python train.py --n_layer=10 --d_model=128 --n_experts=32 --experts_per_token=1 --d_expert=160 --d_shared_expert=0 --activation="swiglu" --moe_layers=[1, 2, 3, 4, 5, 6, 7, 8, 9] --router_score="sigmoid" --normalize_top_k=false --routed_scale=1.0 --balance_loss=0.00204 --balance_bias=false --router_cosine_scale=10.0 --scale_expert_input=true --init_std_router=0.0373 --lr_router=0.000894 --n_head=4 --n_kv_head=2 --head_dim=32 --vocab_size=8192 --norm="rmsnorm" --norm_place="pre" --norm_eps=1e-06 --positions="rope" --rope_base=10000.0 --rope_fraction=1.0 --qk_norm=true --attn_scale=0.177 --tie_embeddings=false --parallel_block=true --init="normal" --init_std_qkv=0.0394 --init_std_o=0.0 --init_std_up=0.0394 --init_std_down=0.0 --optimizer="soap_variant" --lr=0.00515 --beta1=0.95 --beta2=0.99 --weight_decay=0.044 --lr_head=0.00921 --grad_clip=1.0 --warmup_steps=145 --schedule="wsd" --decay_fraction=0.632 --decay_shape="linear" --final_lr_fraction=0.0 --batch_tokens=[32768, 65536, 98304] --seq_len=1024 --doc_mask=true --z_loss=1e-05 --train_tokens=386000000 --steps=6427 --dataset="wikipedia_en"
Below are experts of layer 2 (counted from 0) of a mixture-of-experts language model. Rows are named down (a neuron's output weights, with its number) and show model dimensions 0-127. Each number is 128 + 32 x the weight over its row's rms, rounded and kept within 0 to 255. Numbers have three digits each.
Before each expert's rows: a language model's description of what the expert responds to. This comes from a sample of Wikipedia text that the model never trained on.

# expert 17
What it handles: Sentence-final periods. Periods ending sentences, often before a line break or a new sentence, plus decimal points, initials and hyphens in compounds.
down0:149128123107100159120082133125156106146207217139151102106135130116140088149189111091122113069099093126102106175079142141113110120117174203146181137132128112128123160139133142141175166086157077148154154139105122146162110104182135085131132147102152129121116183118192154122117110110218051115097102130150087115128194091200139134093112175162125118130134150128147164117174050119141161118124
down1:089065121147099150113099109135136145184153137193095109165155122109095115129154150093062092117117102162143155104122074116105083097148133138080117096123147141053144080089116093081098111074165166099082128160068160035149081144145079101164143126058095174093116128147131142141178175172123183167086165115175124133087156096144112135164134129105129189145128103110116125106115122116157154132135
down2:118081125117152162140238129131119162148129130077119164151071166126142107125135120067098150139173147134139161202125082131074151125131099171070135118139120173149115089116143159065164095107076113118089155146115163081078175131114111110097110164157131140095173145163114102102143145125122210111130064101078150137087144106062114170169138153135145160080126132147067111108129166107096168132110
down3:139106146165146128150136111119135134112098117071176144124141069141123129166133104110138117171183174110126147135134156133159103094153167076085087200056118154181122179107174127144098160145096091143128123063152128113094097076118114169084138071120149150170187117083092079137162123102120138105118095180170148138119089117128219096108131091134135127113143170128143140159152100069216118154175
down4:089133173113093111139122167178108155076169061132137190129139111132089144125131150155176093189099142079175129111163135154164140122161094139127175107133072092122169145118115126165220150070116106070126122151117123094140108152113054152122104214142159137116109156194181107127146074144112087113122138111160106122163163171123099124180158085152173131120129155154150150086179145086134130152104
down5:111156132126074144121096121167197104077142132117098161168086135120131152118131158069124217120127082126146103103092164094221177090120134119126090148138056150135194110072101138149124146114130100095101068177130123148153106155122137163144140128126142110127140203115105136152112125156071149079144145098092182147077161111126167141150147088161138141077155099108118123061148140097170177165158
down6:135155130082114193113111141135145127118174103137094121129138100097121130152122145146090143160137141129126150055083127156184120159113176136191122132162108139086173217147114127124099046117137160052111081180082102132166144082140050152149166095102070119131061114150118110166155152160122090165099150151172096112139166123111167123096170093166114107167098177128172087145119149132118124083101
down7:160128147094116108066070147160094141083148140147207141123164110112189157125144104076177099146105140108155122108130129126162156072109150151136087070160098151080158145169078114205122068069143106124123131122071164077134180165172135102097072105111143125121097094091127144087155087072101115118164111127086118184141091126145097169121128173101157124145138174136109138185167137154094112149159
down8:073132138182143115122126145087151149129107119136188090124174132129166171092120127164063119144141126179169124077127149120113132166148154117122068089124098115144089115159066117131121114030089125089124107106108167096062130149128126099107148097154131140182136207114105051077149173164184105084105135092140111148141146118149094139135106156104133115111194208123171080165107145144137160104156
down9:105147152175135136082203115101110149131148082132105090034205189160118153099146162093104094184154144159107074114132099129170107125107042085125100178094158183106083121112121138101110119050133148146192082118143112126104124094157090117084140118142109131115144154107138114156125093093134128132193101141079142145136146131171124139101103121163103125176092127181101177090150152169111118147143
down10:056158142083152099161124133200124083144084172098108116122163175123143122135111090196158084163073168154153156131135115163178084123153116162140078158146121081129181114089133125083131163194112101156101101140127122117183096171162048111184098135136070118161158169162169097088105154096121116128110113110156117147086077159160117123174125106140092105157105098154119081155134094105168136098107
down11:094123153129101169142137121134121076126134127125088168138121106160131106190170076119163155194139142143158135151187182136194122091146017149133135132144163140126170110142115145109152120060111130211120122159085098138160134149155077114125054135153131101153115117091130130130155109115103118183108067164131101170155121150116162101109111207142134106168176159161103110097184179131143104155085
down12:105187164117061110143073182188110101083108113118079126122111066137153082099134170130109109121126105140143110082097129108147175192130123086126163149106130136148151117142102128130115124137141196143115140177103108141168113132179135152117178067110066109163104173158066139158179179107171120122091137095087104192176159151160129139105122127129136061127073140133174162147134192170119121168166
down13:116115161070114124107116061061068102155100123071152120104190105086143097138133059094121147111158158127123098095197133126136115102110200158123114155118128155161040179184168096103164132135132099107143155105096159145127146144167205096114096135082084170112155112187115122144094138168128113117115135120158156108091100116110088120095089128152181128059122114162118134150109091185156135106133
down14:063100124029099157099113156143117084141156107164083156121139171177139106131145078122123075185122143182145128096074057136161091166067151088141173109084136145192159112130132143125095104087118165090128148115134126128152101164062127156135130171123071152156138101154195092148146134165129141158103131076115098094087094139144067153135080120112124096149113061128139104116156131126130075151139
down15:106093162160186114143139151109111084153107167164187103162204169202154109131109158109149069128157114144192176080101142122130152147126129070149168126129045076108133120122103097095119148146131058123164093145135103114098158133163128146115123115196076159173104146167160129124146172126150181130154112135126114108124202131103090126187116169108094146138190119080128122080103115167112102137144

# expert 27
What it handles: Coordinating conjunctions. Conjunctions joining list items or phrases, mostly and, also or, but, &, than, as in Chios, Cos, and Rhodes.
down1:088129119115129175095151138081157107135164125133101123146127179107138171114103146154164143168206166184132085149145143180175149142154084072177080123125073110086118129112157151107164157104149112123086153125129128112204144062058090135114160092103119084091173093140141148157164063113200130083121077144128077097143090173109140087135059133104077155111125151143108095134116143153113143141118
down2:106112184130057172201177130092087103090191121146155128107117135096146136153131102091117105105150076105154188130071125104155084179161133132144119055138104153133119102152151158173118140162159165125152146112111166076140122116144140148090092089109147157161145071097114167124158135141102136118148122082123083131154050025072118101116129124174119125173112153115095120199150147136149153169118
down3:117145048150150081161157117088129122120108125088124128093132136150202076178137126089117162106087076136129131143106124086162091208127151071080139097094186157157059149157155092159157185122177169142136104068116146172088155147086140108169140126133106173105191121108150161067177098094164115160157142110123133114127117191138114111162098156153154121176097116125141108121193116154131144127124
down4:141106189125135080168136120064054102124117116172188125112191104109121096165127115159170125150075167123142150166115155101154058131112111181137074106134112111114151154093102155150097162129124149141087156072138162100134158095115115103136144157137089152133165082105140099162091095127120135142159154107124092145178077076144200102114189142160160143132140128186179128160124158080057061152126
down5:103191086102126136111139082109128152169121119112113109089183144127078092095140122145135087113106105095100170137130122073188103052110153105180190140124124094161145085154094169072166136118163118095130144142170094179111094162122122123090033203173177177098122123060120136081101107134117124157115145199140116106147108113097107145118109152145154151155165090138116117097103163146158171168136
down6:104171136186141160113090164178149080153178131133162143151139166201069078132140118144084124129134137126097052048091119141114178109162081130160108114125113165132144138158142126137133146113085163070121067124052126134129122131157160106103121104107126113088094092076113087142091097139129149115075105157102186117144164155102142121077080106073154133061115118119114058142112083130185133142116
down7:149133069146144174138071146108078177075162129144132154096151174104117121117136174123107179148161141091174155115093174172120093100124136134113122061171157134108094140165082106067128136098132147124129124113101139154133140072122138132120050096171098181097133142168139149194086122141145146119107128135157139105146100174178135133073108058089117099176132109143129115120107165132161074242127
down8:165106151111177058102181110129190108134112098158164173154163136161078116168095127116153185109130152116117180119122126199208130135175141150093088165079090152148150133192162082109090118141139101071103171101089168098161144145172146150125106090113068042091099154129151112102133142112172107115182089145126149124123168108120103114085148169081173135147169135138105105115120129110136116159113
down9:180074149160117178124097101125077122149104123139091094157113066095136075121112131134070135123129150139153095166147126139090185109115116115117093196136104156168155115096106109078120121146114100133148141181091152137107083116123084162149154106125059129126134062120124151117092094117141042122090137132152139094107114084089049161195143131098134089143174087161115115157118095147191066106061
down10:127117145163101114137156104122190171102093122081105098173154099130132185160123135156134155087094127129054114118111124136156122131172104108055101065148122131187151103073129113057175120114177131120091088163171096135156131121152094156106176175154140124177148179174145103088153144118163131135130174081175157100223159161100153152147150116079091117120053104160137101139118170118130136151139
down11:089117120106128050143159156142133179149159115142126133165126067109084139132153173137171082125097142197141116082126058138065122146075128138120121139095093178116138122168097134144212143120109126061151162150095097130138156093159172135105154082104195134166159125145107171099128129096147117094125173121154168093131108148137067154146101130114108151111138146146120208132226145132174136145086
down12:101087082122096086146108166110184092163124140087119172172086141116111140140147137106124124176115179088180091159118106136143163136104198115129092153078186168109066099058140131138078179113143129123157105135107116165155116163061109141105073102129138135091096158150125186180109150132196151145126140170127142156116104149109169119077175087116178169125145143161111089152165080160104170138077
down13:146126130183108123115093152088145140157063153093093140061101095152150083131196157096095159106145123167070140144145094143182140174100189170145172128182113128093149124164140118127141131127119085184114163072085109090171143118153148132165126143142107120108063136193164105129120135108085062121138138114160134141136090213064104075095101098138141169150096114127134137108176093173142144091101
down14:158053154123144155094139124116117172083140107145123102100157098087094161109141157132140101156142112167117188146150167127184165169128137072137122169209147152117089157155154094157203113124112115123114153186107095130138154173149105104097164150154224123082114084168137077104107105136135138151153183191122101167096065116170118122138158158094181080078107124101087093118093113113128114119114
down15:132181145132125152079149133104137172101136141107177116164151127149101125107111120126071128182202184110159137125183132151167110148145099141109137138114109117176154140107114160074142166101162140031121127110116129141146099174089113043151095114142114083166141150100092217151173110098136154092108110182138080115114117149100178074098139104141105122092086079179101198135132131068130114106149
down16:167152134162115158131154111080143120122115100152188121145105144106123144120141178104137199146137176132155173100172081152165130093101113153154109168160078102107089130105128123148116158143056153083128210096122161155112147051148111171087103132137069127112176068108183072094139151102102132134091162152119170150059138063126111179155136131147101112097146183159144081112137081088104110126100

# expert 31
What it handles: Mid-name syllables. Inner syllables of proper names and foreign or scientific words, such as Bra-ga, Co-ot-s, Căl-ra-și, often after an initial capital.
down3:108132060169107133138117120139132138104101143122139124144130135115157142114130111161097098088174097157143147129197084110076091130093130122138155116130149044160061175161094187042132109146134115106181120107146109117126105115146127082123110153114100091143166149177103100088164095085090116165115114141143134144088190184111163119034109141168097137038159163173128117111104112131117186138168
down4:134167108089103126150162136049188117128092113119115150139125097084098137188106143133122130161151122146142134138097177169101208107095177118087114107167079158144126155090041107103124182119088096168099183147134167118144133121146111118076070116112145183115093086071170135114121129135121119098192136162161155062144104154108165119166101163120110140134105175122131138126180114089153164160201
down5:129178068201130124149114089120119112203123118159164129131146101179137111134089134125139155076179176088181196144183133070118163101106108101130075091101153108136105157168117142162154132106123076110195098129152107138101096074093133174064103122108087124139102129149112097182123107117121107134150196082169117114148130127135167102070073083129137116113106152154148106158108123195134122093174
down6:110099145140110057110131112120092136175123140172141129117132092096107108133094087112138128133179124126157088107138118097141172175163055186126165131108142138092109230097182119185166125118065084107127159102126159075130142122074141092070156182161114138106189118139132092139130071156132143167076151138147118069134087164093089079161133105100161092141092119127140167128166155108110137065155
down7:192144097059105092096179148096079140129099068164169173178124072161145146106106123134120100144113094090215143125141125109095138136170093088112086130147119170117103183082114146153146137122127121118154127138157169085110097176129088081112143187158107172091133131116124087097189115137177165098132116174145151162129110158120090129119128103130177128089130091194119163130119139136210070146171
down8:183183127120143125133121120133171094130150104127091114138126112201164156158129115159153083078108148086190177168111141110099125144102139233142109171145112104113153080101120113166138105175216062105097086091094148183122203119132089132133143137126145163134135115123112121094113105164151142112117093140195140117107094148090093105154144180169089097123143110125106070125100101158084165068135
down9:118144141148119098087150085103117165102179131115084145149172044171164118078153097108105074140109120116144060084133118095142132135146136111111123116103134135172049137099173139101163127144124117110130119079104103131121167146149162075145110143111091175119152181159100220106072127128097100159141140132096145137114106081109117154064123157103141176064174089093137090096180148080074087172144
down10:174159143143096096100130152097093075079135121159154173105140078150161225133141141181098116146154137167103116144104204184116096127168185106104128125128107140150124147152084193072141158166166133159136201109193115138127116169143158164073144187160159136107130127134091139145086117128112166119073104088089106048131140148082167136084089115098128126102116095081148119122130130107122101139103
down11:175117122107198168156137082080100161094126161151146149100107069057107147150141122150126090105105078186162131124151072140150137096176172152153060104186123126084117184109089128142106175130154139069194143151099115134154129166100083128111135115174085130145188119105104127079166122162136171135150099148125112166105117140160064191094140136113154093150116141081118100123082068135119103141154
down12:104126071165142138137089110206143166104080141069100120117165157175081159143145147114050132128094149113177160086125137123138160139102177155104137128130123181142149164135166245161145124158166129144125144128081130126070142147108190103173116122094218092143183129196132123116133158157118120140144137067130124051188130119153117100122095127124073136142119139094129132139100134144145124133125
down13:106137158174166144083185138141093230079120110099132078062142149144158137121117198167152159198141128143108111137120155088150107127115118095151149072093139116173169094142142191142144143121179164144150137102180130111135124133167139153104128105119168128130101087145140134084084093135134099092049138071102166087146129168112145177164089127147092119145029129119074132143141143102135120144130
down14:084159112090112119147099096112056127189133151105128136132201139136064072125166081146184082170099081120147107191135150086177134127115094166165119135122118158172152122127149115160144146107136138122136108197108150074175189084154141125164099165077164105168104159106198153176174120139144126135081163128127128081150103129138106105127152058136117160120112130143179101114090167174137134104079
down15:129142142112152123161132140090100086145180058138158117158123195143169103121186127136204094116145181126092119136105168121111151113111085138166143175146148107153173166175153135117140156153130104090117093160162153147154167096107142136128131097130039156112124161107199194174166139135135123152106162112147108100111142184114071116176142116107142129123138036094198196099117171155103141121131
down16:112180171072176119086135136094168085171130143080214142178116140140155097102117154141089158068129078171131137117151066150185204114133109121162110099165201195134170131079122134098133121136105102108107114126113159142082118075161074166148183183080118138132112160136155081113117143171153135155135146120163087135154166132118130113114134120078147149143135120132129160076093119160171152178118
down17:102128105135116145127094098158171133205169103157124131139127115168129190154035139111083122125105126103144096090144152103141182122150113182056114151137153142137160112138095140164112074163104123071128084118150112157112121126085204124101173126138158157091104149091111091106089093117147101105114103142049111084141128048063136121176105144115149111181144101171127133099072112118075140077111
down18:143141149074123138139100182082133106133162140115209068100119164131115130115103124136126147172091111110139117088119090147092142153196156107123091184070129157119145090128155113124086185169191084127141082126153124180155115173089074114146103226098151152124151113111143095146159163173143166087123150104117131123105132113112141125182117098120098149183149078165110125121151167163186180188093

# expert 8
What it handles: Common abstract nouns. Common nouns after the, a, his or this, especially time, years, season, life, team, career, service.
down3:207221103177138125115087088165135121200142175109147113142097147149084197117098120114099117141068050137068114122105168148108151140178149147108078165109106118151122115144127107142136127144120163102179145179099126173125109103153096121145114170102174170162153117158126112160143091161114133098109132138208149086135133114106162162135113181107143071097152183101187161145173120122127159110107
down4:105142109109131169148123155157065133170125148139152125126140084133083110091156138175119098094152140183120151132153123147146204087131111113109072161163155149152105159093076145121136074065106140079172069145171094146120118106127132111034128148141114086118162176122090173141162136144103145135104193145199090150082130141092146184073058165112122151143132096117156160159142186155128090140106
down5:113128126158091130142157065189093129118112146102158100128169141160184081124045137126118115157155092123167168148191156087107142147095119153108177130144149138116108138131164145121079104192185176089145096105147116121136070146197121137099104084181152116107135106106045157068138077116116141105085138102123125161132105111184131117126171131161129118101161050117176095173070107138110142095133
down6:176106096205166090077159082073139130139123177135112103135122121167098133106120149116165148177145104128119090116103142152121151183123041134098168123095090131154134066170097155140144108135122085125125070091153114089110110160162089122117166143111124109169111205126063067100137129152159110084131151193131192144103129122171143132090117116157164132165194118136114150130055098166079135134144
down7:084164157112092103155141172138182186091121151160120138120157131098158121155127168100086150164130156143150127105134126132129094143084159184137168136188150188151163126121079189157128117145123125211041154095085195141127139151134150070164106068153131155098091141168124153097151128096168140135134116123120114125089128104168131110107146121128120115133072139107049067166118134104162123062060
down8:132127059159154096111152134142128129113113129120131123048080117132168165122185118187169169128043146081155115168150093186103134155129127013148137136187168108122155114132159073131107127141148137128135111113139114096096121099137145107078154083130102131196136109095138129107103116126187112158091109086146083145159101137131146161186114132119128148136091092156125063151179064158148071144129
down9:069126128099213152105117107061158184143113109160104109142116122094138107164155188095099151168092097142132103168087140093124069200093181100075096116087146074155162071130082116109119185115098154109121129118196159152168108125131147129116148145132158172132130159138136131116124136164158137140157122160187186080083144121144104111188110105165178159097144147136094122070127093082123108095132
down10:131111121167125132132155141110145002119114124092129131047105158134161100115128094055120149120117130105173081116197111141145119136140136129081090150164145137144193097089078092166112140117121106070124147113094062136158107161124143138095145139123167140081195175111121217156130139083143145101092098071152134132112183139117098133170099130155132102115111181074149099169130114136084129111131
down11:087137158063121098113131146079151143159134189142118137110089171145157120090134124118115101089116095149093109132101142149111115152126139172106162188104151078166102118152148175068191140136152115124130089140175172094144169136137111099130148153142094055083067149146120142173119109107122147182125137119050136135199169126145108129120168143129149150152069128129127234075166183156114153101079
down12:115137146110202106148109137154220100205075170165124137102217123160105179133131133099131113100156114171129126117092137148105086113086141151121128107129124097174187141122114099049126153077129082119058139112085179098103141103135128135173105143105141135170132107095146133092114124102051133108170147110170074138111040114096151120129122153139080101072143141122154092145107105100129154130128
down13:081128079078132104111088137142139163135133133111133141195091080104107103111131123144143093108047137146136142102057107078158105081097144180127114081128130079133124160197111096149128139170095137085147137117148172126143102070129135103112101102152121124108165162126116125114082105093172161151117099058158143122146162176114185096135098086147082193125112100117163115175149159138022129184140
down14:188080080135118188118117132064127092145148149132144113116159138143083109101126085100119145125136114103189107118120120110172138196138122091122154100129138111114140131113192194162156160176121159132160128090091169151111118116075080099078132092177183153112141179104088089057082118172101105109141101072136098061113171134157138125082157093141134096108079197112100129137093144155104175169134
down15:146078203142166149150172206132129164134085121162139129165134175208126121114058170149168193194142099125155115170087131150164152126101099143075124188148156123110117118139141132153131125139180119152142135077118129134182115106127119151125120092123168125078112087125159199109134108089120170120134147148113117138104064155106126157103174125092135137113136093203130198110145147151113177196129
down16:090145109147105140219164096150156134160151099113092105151149107110113132142117151141064150157116088167159124096082123173127113083112126091156140105123098076161085085104156150127048182122138126143095119118134059132117080117126176104164109127158168124133071148171117120135103184094103136117090111142155097156136085105162128168018082124110185144153152096080054106094113132121141115147099
down17:134108158112112072118096164182109128106162151093126114220117104084200108154127134077130120150092167140124104165102165111107136138165208113097107117095094125138099103116159089089166157188115136140104151098079160169201138137108200130152087053150162166148127137102157112098132186153157128125203101129150145130114139138156112131134108158088216145125131146129173150131164145094102103160139
down18:047160119099174169108088060109114099139115104179150111081123164139132156065192104175158152115169112141123154118175150127143157152176126205099149108089097144161079154151157173139158161135169111176141112111134174134092151106148131146179136152154097168138084098176106129175183149144133160045161115147116104150137154166142098137107102147170111198108077120145089140131126136171124111085119

# expert 29
What it handles: Name and prefix starts. Capitalised first names and word beginnings like En, Frank, Julie, inter, multi, often in credit lists and Japanese text.
down0:163117151115146046163161141164155124145151118114092139119134143091089141173105139125151081084170125108138166078140095140068114131108153075172175117079068065141150114084122092107138160128134138149134118117166152104169077111155102116098136103137178061166119159155149161105088139061189121147081170125158119136128156155129128132213132149153083089155177105105116196166117147184153134082119
down1:158050140084130105089114150160127081168170122097133083127099153140068073136101114150146176141118138121137082083142206155166161125127127056131132121074146107112136165090116090144098148099069047125093124156137099137170156089118169055094078167174149096093095148166175108097120155136139096152099119148163143136173154176145132130112119135118154110176122153147129116160121120178202151096126
down2:117134108123142149127123151132172153100082110091170137154154127095117156083177190144131142159101117121124160138154144150141122121098129108091116114151129072064139183102103133107123129134014135115098067143141063174064121188115138046088143154114155147139162117137128105154055096065165074124122143160071135176090152163133137141181123152108143083088074105122125150135127127084176126102144
down3:136098151190141137109143135089140117102138143184099129157141163095182094135090169153103191112141203145140145092144140080083168174161082145100132170118102152108117098201094188118095103167096115087141103108152122103147142128068114115138087139151150159134169140115095089158097166082090200105117134145178074100126146103140087132200102145155083125154091135124153128164157109100046099155133
down4:125152119119144122166105087098143113075106152166126106117169079104172074173168110125146121089134098096124177083129161137117129151144149088146124129181132117134147104152059154167158180072127186088112153107115166133152112127131073092125183121160157165126105114144162061081109158168134192165093167157099152104158099094105188111118165128133139171111171137139144126156193136103065080183193
down5:098140161177143140127146134153160065108171140182133138124118103136143118057106165075126124184150113139125089154092073050139066084096160110126105082049145087083151142135134150192131152160149161121121099160133155166106134102144195113131158104142101125162096179129132165136182197103102079093168135115162114111183108099064153104125125138118150125090089172111150105151169132110113151142077
down6:171178121135143149101111156078096177081165198131158120073104101124110078102179160171138097094169080136127203113165132076123170146096107119127184103124172220116090097145140135112106169082126162120104152135146149165151170154137119100155171136113099104101119117154125142172135130208180105126102111140111154143138153102136116134100131147077147161087127147160177194129091186119137117091079
down7:093155136133205104134120095104163162149113078153120082105119103175139161114091109128079116194123127089143116206170102174124184140152162128201077155043158129121169101151136141132124112068141148074119128122101145141154118152118126101131175078161135119121102161120152121099151121132141087140137130098042133100137181114115146097139110190109107151085150125177130113058158150143079081071142
down8:147130191149204163165066163128124100066155135118093137112135106159143101119067101099120106100150083121171052131150140085138143169124116163105111138149148150184119145136155146129161173118118128161113086152131125139164090075171136106189114116183115074184124210145105125140156120120118147096178096108093115122153141084127076075136155129114096152102136149107178049155119110146103174188099
down9:098134167117054110090090122095107156119093170132144185138174152133148135144162192126060083117093135145098104156133091158099101185108209167158106063182097154130127106135137157080132098152083156116109159117095112135142159164182097130191129167147139101129157141137144090105164132098056147144125137163113174115141116145142167041155081127103129155070140115164147190132105140112104128142091
down10:151108157165171085124140072109129162141095201156113147123147128099117109120170123188118118087152076061082177120143143106093173128142149168166168101158108134138109138168152099115148091185144118164074109109137154109162153170136134107080189155100115141143210115127075111165125129090111100092146142111134067138091162088123142200197121076165085092160120091129121136170174131088110158135141
down11:152059093149116164117146131111122183141100099129098120158105124109174125134144140141171099141109090147161149098150185092215095102128095124119167126143113089114127130129100141106123162140151078162114101152117122162165205153119204162139149151114183097128126138114169152132100097162116088069106150109145143129119128172147119140093074104162065122097189084144129119070008109156160085157149
down12:147177167111138105098137085132132122136157167130104123128109114116127132098052116162134074149062118139155103154099069143158145110164133159111127112184114113078132132140101107117046091121172169108117114138121066164113119105144166175172106175083094104114104179153081149161124081103090109147154105110167097209109170119123116108156105065136149087100153066103155090063104141094192102093150
down13:169115120105109148128168108069145098113094082111162113074120196180131175145102107136101088055130086106137128111121141164149146090116140058139124097133121148141134099111088077115134123152149101094076134182155082144135087158134061149136096119121087124155108122119103130123117144127125101118073165121131151102086145170112096131140138121085130037054117173096201153083094124137152129220082
down14:123104106164076105126136075196119158139083178108111089169125104127074187143127108113156116178155088096146108137100209136133078120097153172117080120007150103113145147120143100080137145170132176123075111175104117163138188109108098113134146155091127120149143147140164163174115161132110203100114129083125117132091125125090164111178174141133137111119170156166153124133165099152142143117073
down15:169118126075146122097147110120147130180183176218150115113121142077093112125099105133135158121099149133146130106071071119123036168143095131128072180137159107085085152163132120156094119108162162140138136131057137107181147139108129110133132109154150134085149069093137042136076159134127097097159136141193071146183110153096174178118086161147130140098090103142121141103099141123130149185122

# expert 13
What it handles: Final y and name pieces. Mid-word pieces, especially final y in names and words like deca-y-ed, Lafa-y-ette, plus Sc, Per, II, Jr.
down0:106145097136112134081113166120124168135107086143088184148140112137151088077111136148064177184212157157117166090161141070141121094137109103060099145173141124086139100093099075134127058153069166137113097136142178129111112091153186147141127104110151145124144164121166076132059138088148123118172140116098224115145108105103171109094114140100120106101109161126181152117137154131099069125143
down1:142128102120108107135148120083152159095180111142173135118129097099106139108121154110127126101086116152110108104155118086038151202104074108144162121111171061143144140122110121120164142137058117087145132143115140133086112115178102093127136098094173161106148141163169143105149130113091130134107106205082164117101085134165192211157209158099136135069121139102108094200167165113137076090126
down2:172100126090146036146104133107105189054166114153201057146149105124102083118102094160111053144144083086126122112135150108123117118182163097089129158157140119139151145100128077176087135135110055103142108138126109110119128099134139172127130091181133097182134160088175079137101146096169128043162087153131119170173120096118131100132129119150105096145116147189129175175134148134142141119146
down3:109108136069118108135116113122121138132128163085146096114198119093108097140138149119171095089100220132158210104075103078105138116146102102119151131124098146108138125105126128110101103087166128148131127136125141138206141111090125149151216160066107148205077137084131150207180110181149136173126136074171113130041135139113174144122134130107097175126164145112158108145127127154083126119145
down4:095094072145119155144100090093127144119137151161124122146137111058139144140161150107120127083100108117124148155070168154109184173146122153135121195119103129198156094186148105134168174119087126176190117141141143065160124127109098129140169167169181186150132098128098162127148116094163151128157163171170136137094158123167182141105114125201126124202083143125038119130181127114175136100109
down5:064164164118094149163162124159178134146135146118105140138149057104158153132160158116141123092102144119139078171144100197058084084115158151138098103162049165139111159118082151133137133165150176117127140138137119144147055135143206104129133176066075149090167136162137113080092144111095198127122105157131154110121127119113113155081170124126159126070156171155117105109125104090144044149125
down6:107124082124132132109164121125159170162128119144148129145073120116081170146118159093111174119104136100156138131185129135149126092187189092118092129122123100086073128118089104107143116161035145115135131082185135167047196129168199137128131119097131061063188169107156093114106100144146119116136155108126170146108108193146179141111132109178162132191093142117100158155101139076093140144144
down7:145098185111127081119155092121109141139101126158161146168119130063117189137088161156137138136116103111140117180149109164119152122108149122103176092123100120118123068135132111110109143121122131086177085098121078125135134155189088148133116128103102183108093098171063095116123105076066172134120190190125103102135188095078145056166164101094190151091126192179109105131065111148115099084128
down8:130142064125163104219148179075151107149099097121128107117116174146111116115164102122180178165181158120095135084104112164124099115110180090115136165156129126115123134132160179103105174089128093202161071131116132095147130084099144078096062144124123122117110128182101172126105154170117106147123110072114133188098117145125152174082086085162075110172146147151113118131096177132141048155144
down9:177160086072190146136088089061152161110146107103093130097167143069095022102170103099136129046103161106101183106122138133115129075080149145150111127112125086136136085091097139086177141089077120085108119098089123160118103100152103117087093128155123145144123135158157140132118113140161109161157106126188179071113146105141122155132145125191150112116117159156053139152115090121100119076132
down10:139141143127168115127172075128168126067100153101099110164110165235218147136131140110124114094125102137176179120163172088159114163128113133121172107110090032099124174144115084193150114116081126155106095116134145148153165113155168156220148138120121143179088128115149101125157123048191121120146114109149114119128114102153114166135158159125146169143121095081127124096149130125122084142157
down11:124154101111159150143156113119107083032163094161152119140149134132092156116092182109126149097099146125121115142092075097162156144157168132093119148098105117145148140165089155118111126130151098185206110128154114120150113117083065133131094119048110107168116138057123138113113167134204097141121135108093085121187198190144116113120123106177139186103127116149077093094145085163141188185115
down12:173123146091120119134106178095176085127114145151110110145111115152130128135155142147113078084115128108106099088137125137124150134104092195200143078083140049110192092112141171110138128104094133151086129078176157142134118161094059136126111115094096117138134141078137148131149170121061103177122120151055187121139105141132114162162166095143136075144137179115154139088045124083133086043117
down13:106133153158189206114111101109147163128159136132189102128107112075159142135112067205149142088100197124156097149099123099124139134142163138144090121104126129108123074120139188122091134143146173097191142135056107130147146119151087111194191165113119130133120195119049142113130196169109148094108179093105112097130086134156145124150068109167116134114089123098120112178091118102090118159112
down14:091154138166080137149162146109106106132201188135145115117131085089194126172194056114167091124183149144167093097072091124162180077144160144129087138180156057123139104125124129172159145110159063128118132120170094086116132154088150088113094116149109205125096114115145098127118086123150089165121116108157149174113116127104121184103122181084140120096100142111090081150109127088082115130125
down15:217117186122127141105136159113101167085159143080122152133115151092139141131141130182043129121127144149128094134122124094173202089127108070162141143083152157166140096102191165110160093124137144136164127150106130161116141143160149130082114137180138174135126068118107148080062121094140110143136094141133158121145146118110200115187113105076143122142034166129074127120094157130076119191111